Weights of a small mixture-of-experts language model, trained from scratch on English Wikipedia: 188M tokens.
Below are experts of layer 5 (counted from 0) of a mixture-of-experts language model. Rows are named router (the router's row for the expert) and show model dimensions 0-95. Each number is 128 + 32 x the weight over its row's rms, rounded and kept within 0 to 255. Numbers have three digits each.
After each expert's rows: "mostly gets" lists some tokens that are sent to it at least half of the time. This comes from a sample of Wikipedia text that the model never trained on.

# expert 13
router:192128111129121100176113154120136107135119091113166169137142111121130173202129115129149132142142081171101118066136141065096094169111112144100134107072108153141200144080121101151070160127197147081154111133167104148123124112112164086181135103163080094146102150143106162120095214123114094075
mostly gets: "inc", "spec", "An", "Gu", "Ser", "Sh"

# expert 29
router:153082142120137213154160121122144140132163132088123061052127095154104141198062137161095053179134161143117176136128120165169118155121133134137140113128115046176101119149077144097143132143163155110090139093127151125135173136110121118117131112129119169110140090057110064088140152162100113166
mostly gets: ")", ";", ").", "\", ", "); ", "), "

# expert 5
router:152086181098181136066194128109145108154102146126180168085145191142093182144066135107144110079086095161104100119161095109155077109137084135155115121126112123073159115177130140168155154083185161101152123162181131099176147143157127083130145052122087103152137139112094113155101144147111136127
mostly gets: ",", "=== ", "During ", "Born", "|---|---|---|---", "Website"

# expert 44
router:160130120139150121122145111154112140124148160121175093142151106117182053126154156138158132110088138140192109143135179096140114130076128111168088137225145125122098192154055086092101189156111165133092108112144145105093116133116101085145082129127175125084176100140068094102070125140129135066
mostly gets: "own", "play", "о", "'", "attack", "detail"

# expert 58
router:141121172040122087115144153135115108150094175086109159116120191069200144196100094144125103126074166065079145123170166103097134142144104160141136170086146095073148135102153094139118097098092127147083100183107082138093149139170167105138147147121132159123130121113141109119174157122089187140
mostly gets: "ever", "stri", "anal", "suc", "inst", "exp"

# expert 49
router:130135104176140081118132134110116087171054069062153050141093207143141137153084124101160133125153129218119106104183146163142108193146103118083160154101127082161133132118129130136146108127097140088142169136135103081116094143149117132150174170115184127102124141194174133104119090136123146112
mostly gets: "his ", "their ", "His ", "According ", "her ", "Her "

# expert 36
router:159097144086112146147139113119128129096124125188135197137066139154054120138148138098074111154192158114100199127139126074064132074155151081122084129129105182129144148106125151116113159088124161153151173178110144085116132179143148161122180123136144114109126216087150114105140105079128139084
mostly gets: "Re", "Ex", "Be", "sup", "ex", "M"

# expert 10
router:084141074060127142160095121153112144183164148142108100113121040094179129147180153147153117099130133176152112140101184050153143139145176102091159164086171068136141130098126127145087150178116173104107152136126119185131107135136062101150127158087126114142109116077178122107121158077159130115
mostly gets: "govern", "art", "ij", "Is", "Sen", "Govern"

# expert 38
router:108119141179162147139139118052213115057149168109148150156187115160145094173104162106133153162116083133123117173147144146119120059132161128119126083159132167172125082109136101211186060114119106162158110141108169098117147137135145106133102106098176105134063115116141133124089154179133117148
mostly gets: "States ", "football ", "York ", "Germany ", "Street ", "ville "

# expert 7
router:077113136158143193186199113110179095136099186131106135164130125114135120099111132132098128134161072115072079106155085179159123132170075190143107108157133163077124103088121125162099147170091123144124156144149185103150156086124132152103119094113111149122150049151143109133135077131188157186
mostly gets: "who ", "They ", "born ", "they ", "Red ", "among "

# expert 46
router:109119094174110152146138131151092134149144096117138143134067112104121115155122080117136122161155155141133100093110124135110147084190165106157095158094165143105144086105093107186075126135094139195164175060123116138136212083179182050134142114127155159062130122100144071103106178100159137126
mostly gets: "n", "M", "del", "(\"", "rel", "Re"

# expert 20
router:056093136166107187131205052128156098147066115109075166104143134155099141098136105151151148139058132179094099134140100127140131114142139085134130118182142171156132182128135173059148089171120125113094084143085155182128092093096117121133165166149131162080114125118176104167117136099133099122
mostly gets: "cri", "may ", "Total ", "political ", "tural ", "General "

# expert 17
router:079066126137108128115205097113162131100103178100074112146148068142180154146097132161159124104098130105106127165100130147132114153133140076179094087136165186130174092099130127115124184210114143127160060163143148158135107106114126126103145192087201115160120108133114093131144116154156090079
mostly gets: "tw", "Batt", "Pr", "Votes ", "JPL ", "could "

# expert 55
router:133101125151070131144142059038137119128141140157110151124073126116132209106090092136159090201135128108136111134147080060098151158166156147118149158121144164138140109084159135146123136097132094186176094170181094161129162121183127068111109127105124101111166104131130130097125124185138113058
mostly gets: "H", "h", "Wh", "exp", "Y", "Gh"

# expert 39
router:170091079086096126173091165181167054137129146086127119137112071103155122143110107087117126147169146150085137142168117072121142151170083158165099113125143151069110157129151116130115150144188140109141109120180121078144106149102139137109071113138187087174098119085078064122083113185132172106
mostly gets: "offic", "Min", "studi", "produc", "issu", "min"

# expert 31
router:121100110103165165157112143168126129136149161109137097193130165158100114102118088139056096177141090094182082069124173100111140081190127088096114128096131122173051157144135104091128125158178145125108133179121155129185138115083107054134165187102127158106173099091106128106120140137123175130
mostly gets: "en", "California", "even", "mis", "ones", "clu"

# expert 26
router:072094111128185179078136091171115036123128128133099119129098088111130135155106123117124157129096135137181152142101179073136145181077141122118183125113103107142175127121086134154108181098124181090098136110202154119125132154132116089137128117153119195150149086151086132055170186123116167135
mostly gets: "tournam", "JPL ", "omin", "н", "chron", "ument"

# expert 16
router:124116087162140158151142085073133125141057115094117174093197072142095092136101193123115104134142135084112124110189117128176095131142127169180130172150155109081133124155043121161076119152144103168132195126115138124095172149151133105094172155056177130130132115093109094124112123176140104133
mostly gets: "would ", "km ", ")", "ft ", "mm ", "will "

# expert 33
router:133066135141175090107125136117120121087177156125139113147066138159090084036093182151136126137136118110114109149069066124094170060174102160153115062142137146114125175118117103089164164139141169120148087144154137165151127170090140116149157145118073153140102153047119166124150114159140177140
mostly gets: "been ", "has ", "became ", "have ", "Res", "ance"

# expert 6
router:145132146153124115131151130166133093103108192115140181164078164111131161066136107136098146156142085135090073149130096155153127126132166116119071120101110086117155089104152095219155077119064088132120115144130119177142092102151245143147144120167146092152162094145110100071135100131164138119
mostly gets: "== ", "contr", "Reg", "|---|---|---|---", "This ", "It "

# expert 40
router:125134125173130045117090118132209076130138067134167106112141130137113160182082140089161078149120126116077110106116102071132127145126167123135155151123079144079098152144125137114111189169166151099146084105153124108132140055124130075174136135114170115132155088160140094179105163151179186089
mostly gets: "bu", "Nor", "New", "wh", "destro", "sych"

# expert 12
router:153120111117146114188108116177167111093139164144113141147111156119155112125177164143145163112172091193091062082149173070161129159147136109096099102115143118106183137070064085112122123099160164137149102160116114190084128207114128079150132128152194095153116157146115137117147112099075084091
mostly gets: "Gu", "contr", "An", "Sh", "gu", "Born"

# expert 15
router:085134125085188113139192148180129090135110150181158077169107140184105101160094151167178072156134103122095117170178148183148128148105104163141107088087138103125161134107120104149140168133117121130065091128159097142101153083087124155120128136118069084200115108171089067109115164144098135159
mostly gets: "\n", "|---|---|---|---", "fin", "On ", "\". ", "Fin"

# expert 3
router:134090120158092134150131092129127118123120154115098110116163170162146156101066098086091096100075157134098182095152071165161080124164133169116088124094142140115159112217073104147183118126110190143095139178113120151114168163112077113104145113078141160136176169068178136124106100101172149150
mostly gets: "-", "After ", "At ", "pite ", "Born", ","

# expert 63
router:154177141083123117125145107178150094152163135101092101107089172098075152141098092104175121148144140150094145143084103123206108135111067122153100217149095176161136157100076147148190103099102101088150147085101166128096108121146143145206151116092125116133103124119167175113143070131094141089
mostly gets: "his ", "His ", "their ", "Her ", "multi", "Its "

# expert 43
router:165081172140118156180074144103089169134156121075169173189124140059151094145114119094070096157191087133154174078091070151148158076138151096111131129149122152114144152115137117124136083140114136072147077162139187175104141142174142124120126100132152169117185140140142165119113167100117103079
mostly gets: "ex", "Ex", "sup", "Sup", "Im", "adv"

# expert 41
router:111104092116097080114135158153125179187170146102187105077140097107157096127158167081110125138155114171110145143113045124088157113127153176122103146146157168111109152164137146082121191142088069095092154129196143070084106130107123111106169108132155139101092058136118113137148113153166183166
mostly gets: "was ", "been ", "have ", "were ", "had ", "has "

# expert 62
router:125103165123138134102119070117092144125175153111144080115085096139051125147115210089128138120112124129096153092148165099135126138106140145178175220177101097142109122100164081182094183129112102090109133131140086112110119057102095146116117114165133196125110197110145146129132133165133193115
mostly gets: "but ", "and ", "while ", "& ", "included ", "His "

# expert 0
router:193103163057146144079096108175067104136093149064145108086120111190142092089136156125184132099107125114150112058135123143120107129113117119136123133125146116138124131087197147104146181167135154166150113093163113156050156114159160200086102104164141129103156122123138140141148054093153119158
mostly gets: "for ", "with ", "of ", "from ", "about ", "during "

# expert 28
router:122095118142122095128102156078092070109144125057085174089118124151105103140142134119156090149070089151112158122098083155209140139186132171110084145128143144098100144084158118066101096182139068195148165168148123117084110143115200128125107179117096123159125134117178148146099172108144150129
mostly gets: "by ", "when ", "because ", "where ", "General ", "Turn"

# expert 60
router:123181110108160134161165150144116075106157137091103079098169135163201154075127138117105101130123076074096121189118136121171121122104154173123130129174200186092173136123124114147098111084103087181135196135081130153179129133158144142081103117053111115111115155146084133136149133111172141084
mostly gets: "League ", "described ", "released ", "used ", "title ", "War "

# expert 52
router:127094170144135125158182110146088176133131180063111129136120143142132129176115104112138110165079059129143135092093180181199222077119143112130128112119085117115135142117121095135103162104094134150084110189125139136164086136126143080165121152199118150168083102151096136164083128098120085173
mostly gets: "but ", "bel", "coun", "car", "Ver", "stri"

# expert 53
router:094125079138190145100136153082107097135164174072120057137168141146186073155109136123155111137169156095138132122139170169151118126117105074116159131139178103125132144076119126131111177068088114129177134147159150174172124189135120122121085072084123165107122083106142125143076087048151143102
mostly gets: "used ", "Bar", "Ver", "released ", "described ", "According "

# expert 45
router:132127093159159130130148125062144105184127144165158070133172116164130139124111131147083171137065066128061097180172162124131128100094161163135074080190106132090103114115115106141136119101111171115137163131190209104175138136142134112128029117112127183133107158116122117089133101135131119107
mostly gets: "said ", "has ", "attemp", "States ", "votes ", "ences "

# expert 50
router:136103161109078136121132107076171107092168197185176116094172096095110074149102126081109137147066068145120081138123110127155085100097135111129171101105115102130097153146127146185148078135110123132086196159141107145110143174164179150108159109084162178136046132131145168115119142100129164110
mostly gets: "June ", "December ", "March ", "September ", "February ", "April "

# expert 23
router:152117136140133178121141123116156089101093131088134162096150110197109173117108112154148154093113061122104184212146118109159166090173192193116083105087167131084087123091121148131100121122164085094147186096092150157107175124139166150130114169090096101128128128072080122105125085157127165147
mostly gets: "—", "General ", "general ", "where ", "', ", "JPL "

# expert 56
router:145113135118127134186162170108139114104088108113128181146111085170137142089120143120104057160123164191125127099111130133184134154127123118140109113194116142113156140143112178096096086111101148080126102134142096094090101102106143090103128134134222135167080153105197020150143150138127190116
mostly gets: "Car", "Cor", "car", "Com", "pre", "="

# expert 57
router:100124120134132123218170082107086163142097113074177164104100145102130135157122146142139136189074128142139130115191141109084118170171151104100117095102127063120097119091128109151089121163145170186094117178098067137122159097089119145159113157093087222121140091163147151116147101086124152127
mostly gets: "H", "I", "Ver", "exp", "Car", "Y"

# expert 2
router:177124086075078118125110090170190148170116113117106084120081138160085136113099072100129121074110164160139164105144177106161140159162165145137094133101146060100096139138114144134179113199109144153131186175090081083137135149152112095121090205157113152133102156134137109151142131095178088099
mostly gets: "between ", "under ", "around ", "art", "govern", "Over"

# expert 47
router:155052168097148162166155130162133153165080156138131118078108178127140056156129121195094111160104072068164142123175097121126131093144144140135114145169167119097155083111097131107092148178073073098173125130195164150119105114094163148099123113135154136103144126081051140153125124136122155085
mostly gets: "said ", "The", "stated ", "grow", "overed ", "read"

# expert 54
router:102147154113179162146107087140238125064124102135121187126162144142088081152093141073135119155127132159119097177144166122176157106117146151160117113164132147130144150135097102188154118125127139089117182129117136116090076130085127106129087139085168076183077090107090145160080191118141125164
mostly gets: "A ", "League ", "P ", "T ", "S ", "O "

# expert 51
router:142122096072148171187128091132120164122144110098121087131091196068133125159108157128105101139126109147139072116133129147102075127114230161138134136116150121131110084136147064152145152143065151086114156123181167103143085146119103130100209151128143084192170123122114131099123168073178115114
mostly gets: "201", "202", "200", "199", "196", "198"

# expert 11
router:118124115184068068187155115118155126092164139092114125126118071118127112162074134123153136080104081176103073138185097123155186133151148165127131142179129125154116088074130141212122112118095143104071154099093098145162101129181124147189120127122095109112122161082151081118123096117120185168
mostly gets: "he ", "He ", "It ", "who ", "she ", "they "

# expert 4
router:156149116090162105150126138135130229128104150106191122106064122105143101109139175134189060099108193121157135131170175085146113115128163134143139197132132063113113166097101134144108163114181114082114123137148101122162124142078078066150161165101143060145109115167116154115121129101151108109
mostly gets: "met", "Sk", "art", "ij", "Mc", "Pet"

# expert 61
router:154140126163143175144141041093154126095091102148125133109145147167103074199119170105129088121075114093101110156204152156128192106130108148121111127154179163152148063128153140140125114144097165150102180131113165130118088171100188095177123159085155098088079172148126079137116141121170123155
mostly gets: "S ", "P ", "T ", "O ", "D ", "ari "

# expert 25
router:132177138109171106171156154180138136135134152155098135104112154148103074094109140137116093141132135084155099127129144098174162071203056110165206192090138174155076191088112132097166168107143141157115075101103121131118119110148131080122066130115073172147108126126116121085121127139184105122
mostly gets: "o", "ie", "ry", "io", "clu", "Sir "

# expert 30
router:049151062145115134148117110153147115123133112160084145151055081145123164155098105195135135129178158069116182085117140153135106084095113114210101134127171143159147152152079110115107133138195109152091103181121148175146139085142151096145136107123177075114107111143122108097129191144089150104
mostly gets: "w", "cri", "tw", "Votes ", "Total ", "JPL "

# expert 34
router:167152152057130089075109108079109139110122166126120103075072105141128100117127151157174109185124142089132131094142137104154124088155125057133135151181197205111125141209152147118109121157118108172097133110131176162065149171113131190090119145117130165158151118093133089105103144137104139076
mostly gets: "In ", "in ", "о", "century", "ures", "|---|---|---|---|"

# expert 32
router:130096116178136126113124166128152119142142075115186164159124149115118091200113124090096145150118087073107106163148102125138121125079110141172080127148132143090107137078124093150172097134119172202101112133100189098140129139120193079153157078203171107122092170152147129180100101087164113070
mostly gets: "football ", "States ", "York ", "television ", "med", "Street "

# expert 59
router:141158097100194122101142144158124093212163068133133102114099139087150097141132154144177050136152112103114092084175174090109109072159120131167162185066189122105108167126161121079115118106057128085077102139111137143137132118139129129192130141149087150122137144125095088149121159139148176137
mostly gets: "one", "year", "found", "children", "70", "44"

# expert 8
router:120144190148121153134169103084128165099130163101157148149150073146135122095073102055203167068136138155109166193170087092153106132114137111145101147208123146097128098086163155191099109109171137160168174123115121165115124146103123152104107114082061128118088101147147107148156131107129152171
mostly gets: "Mc", "John ", "who ", "she ", "he ", "William "

# expert 14
router:088106107114099140140139113107163084167114136160158107127165121170115083108085111071129162109077137127141124153148097095098066148097178159132080137169144098114133106119103115164215165206121161087126157101191122109085109135117152171089144094080185148120062134101105104088065134150143143125
mostly gets: ",", "−", ".", "+", "Robert ", "about "

# expert 22
router:136129145107089142103157125176094067093139137083099150143148122159148114161117106088137141121110157090124146150129142108107111215156157163117081100087085113134113171133077190140099159184178139161161168204177119122100185089133098123131162058156158155160119117131074140098132113114102137062
mostly gets: "inv", "prof", "Batt", "sib", "Publ", "ivil "

# expert 48
router:054136151148127126160143105098134158051161152116118173130102167080166139101097110149127155152162140110175145124168055089153121191162110090082108125180108045124124152115169152127128140149112117160083068177139115163164172145164137125156158190124127133133118070072149162101101107106121122125
mostly gets: "h", "Wh", "H", "inst", "195", "Ch"

# expert 19
router:136120165194102166125131044158111077082159135167124117111120076120131135118065113143157089138177051118065172138171105197142108161152145084169077149117110096155116110137099136155094092119145088082155117114117163105124119110161126108147091092153120182169172172114123101116117152125188109133
mostly gets: "inv", "\", ", "); ", "), ", "', ", "— "

# expert 35
router:136153160079137097119145189097112098155129160149127124115097082143144164138171114122113169138095131090104139150105149127117144101133143091114088181141095167174121122168084140095134122121119136083099104138182125133126209086105069078188139123094119154145173072222124066113163167117117148060
mostly gets: "rel", "ti", "|---|---|---|---|", "star", "attemp", "Nor"

# expert 21
router:122130128134129127128108068148118129134121119163068168140074096115099082103135120110148139112190120078147151098116164120085155173167119118093160128047115142132153195171082131116101142121161183144089106165113141132103106079204193113131156150120095216082162102130136127174139123125115066138
mostly gets: "o", "prof", "bi", "ke", "w", "clu"

# expert 24
router:136058117084130144148138111044159162161141162129102102186103125151071124116197154166169119177121143099102104161093169088114166112144138148095118150107140138144117144128091083124126141092101197162089113174115161136085130125129147067117120212118066150152143130123113147067092122109084169125
mostly gets: "y", "ers", "ry", ")", "ones", "California"

# expert 1
router:152107159153075146102163095161145131092157147166218175127095105135117137130087118101076130089185072171130072168167115128090161154122089112084101152098167047125164162091120154103130202107157063104127135141135142155127086090147133136108097130098097117169125159144092120133118119168151134088
mostly gets: "== ", "=== ", "After ", "|---|---|---|---", "Democratic ", "expl"

# expert 27
router:153124172148098100071082130142138122086062160125132128070110061145124117154077123114100179114135145148130103110135177151131117093117084195160123144201139152112182172168122112091114088132090102097157160091128095150141119174149145182088083154159101142122073159112142071182125170134152101160
mostly gets: "would ", "most ", "may ", "ely ", "could ", "will "

# expert 42
router:166116186150175136135089155194090102131180124139118077095084083164076082107124171114170101161122094170109126158180093110117163129088140149142055172130119145101156109095150107096133136088123138135150201148099093086113131098113072133115157163172173155122153147067120069146112112102152108125
mostly gets: "was ", "\"", "became ", "Be", "were ", "being "

# expert 37
router:183126175134086081143120093078173111095110098093159182093180138134156067132089150105170188125111129089111164096160126117131128162168125136143129168141150134125123149198096079128133103101162154104059091100094133106142136160130134096137130150143159190078175136081136072125114093178132165070
mostly gets: "zone", "main ", "Kingdom", "China ", "UTC", "TV "

# expert 9
router:129172085150117125127099142169126158104126139094127105106170110242117156077169102105120126119159124124174104175123169138153154129150113154119096176061151071156099191151158162095121119135104137132088140113087140162128119163061141132178116133068159080185081122116063107107090133127107153126
mostly gets: "\". ", "Born", ".\" ", "After ", "pite ", "It "

# expert 18
router:090147089123126133154117076105167138084162146098121169188161047073106092083126088103106140138116139084153092087106119056161123149136190132101166194085146092102146164137129137106129148110125142118147091141123141169093114155146126108114164112155202111079115085165082133138142203129170103107
mostly gets: "stat", "Pr", "acc", "California", "k", "ument"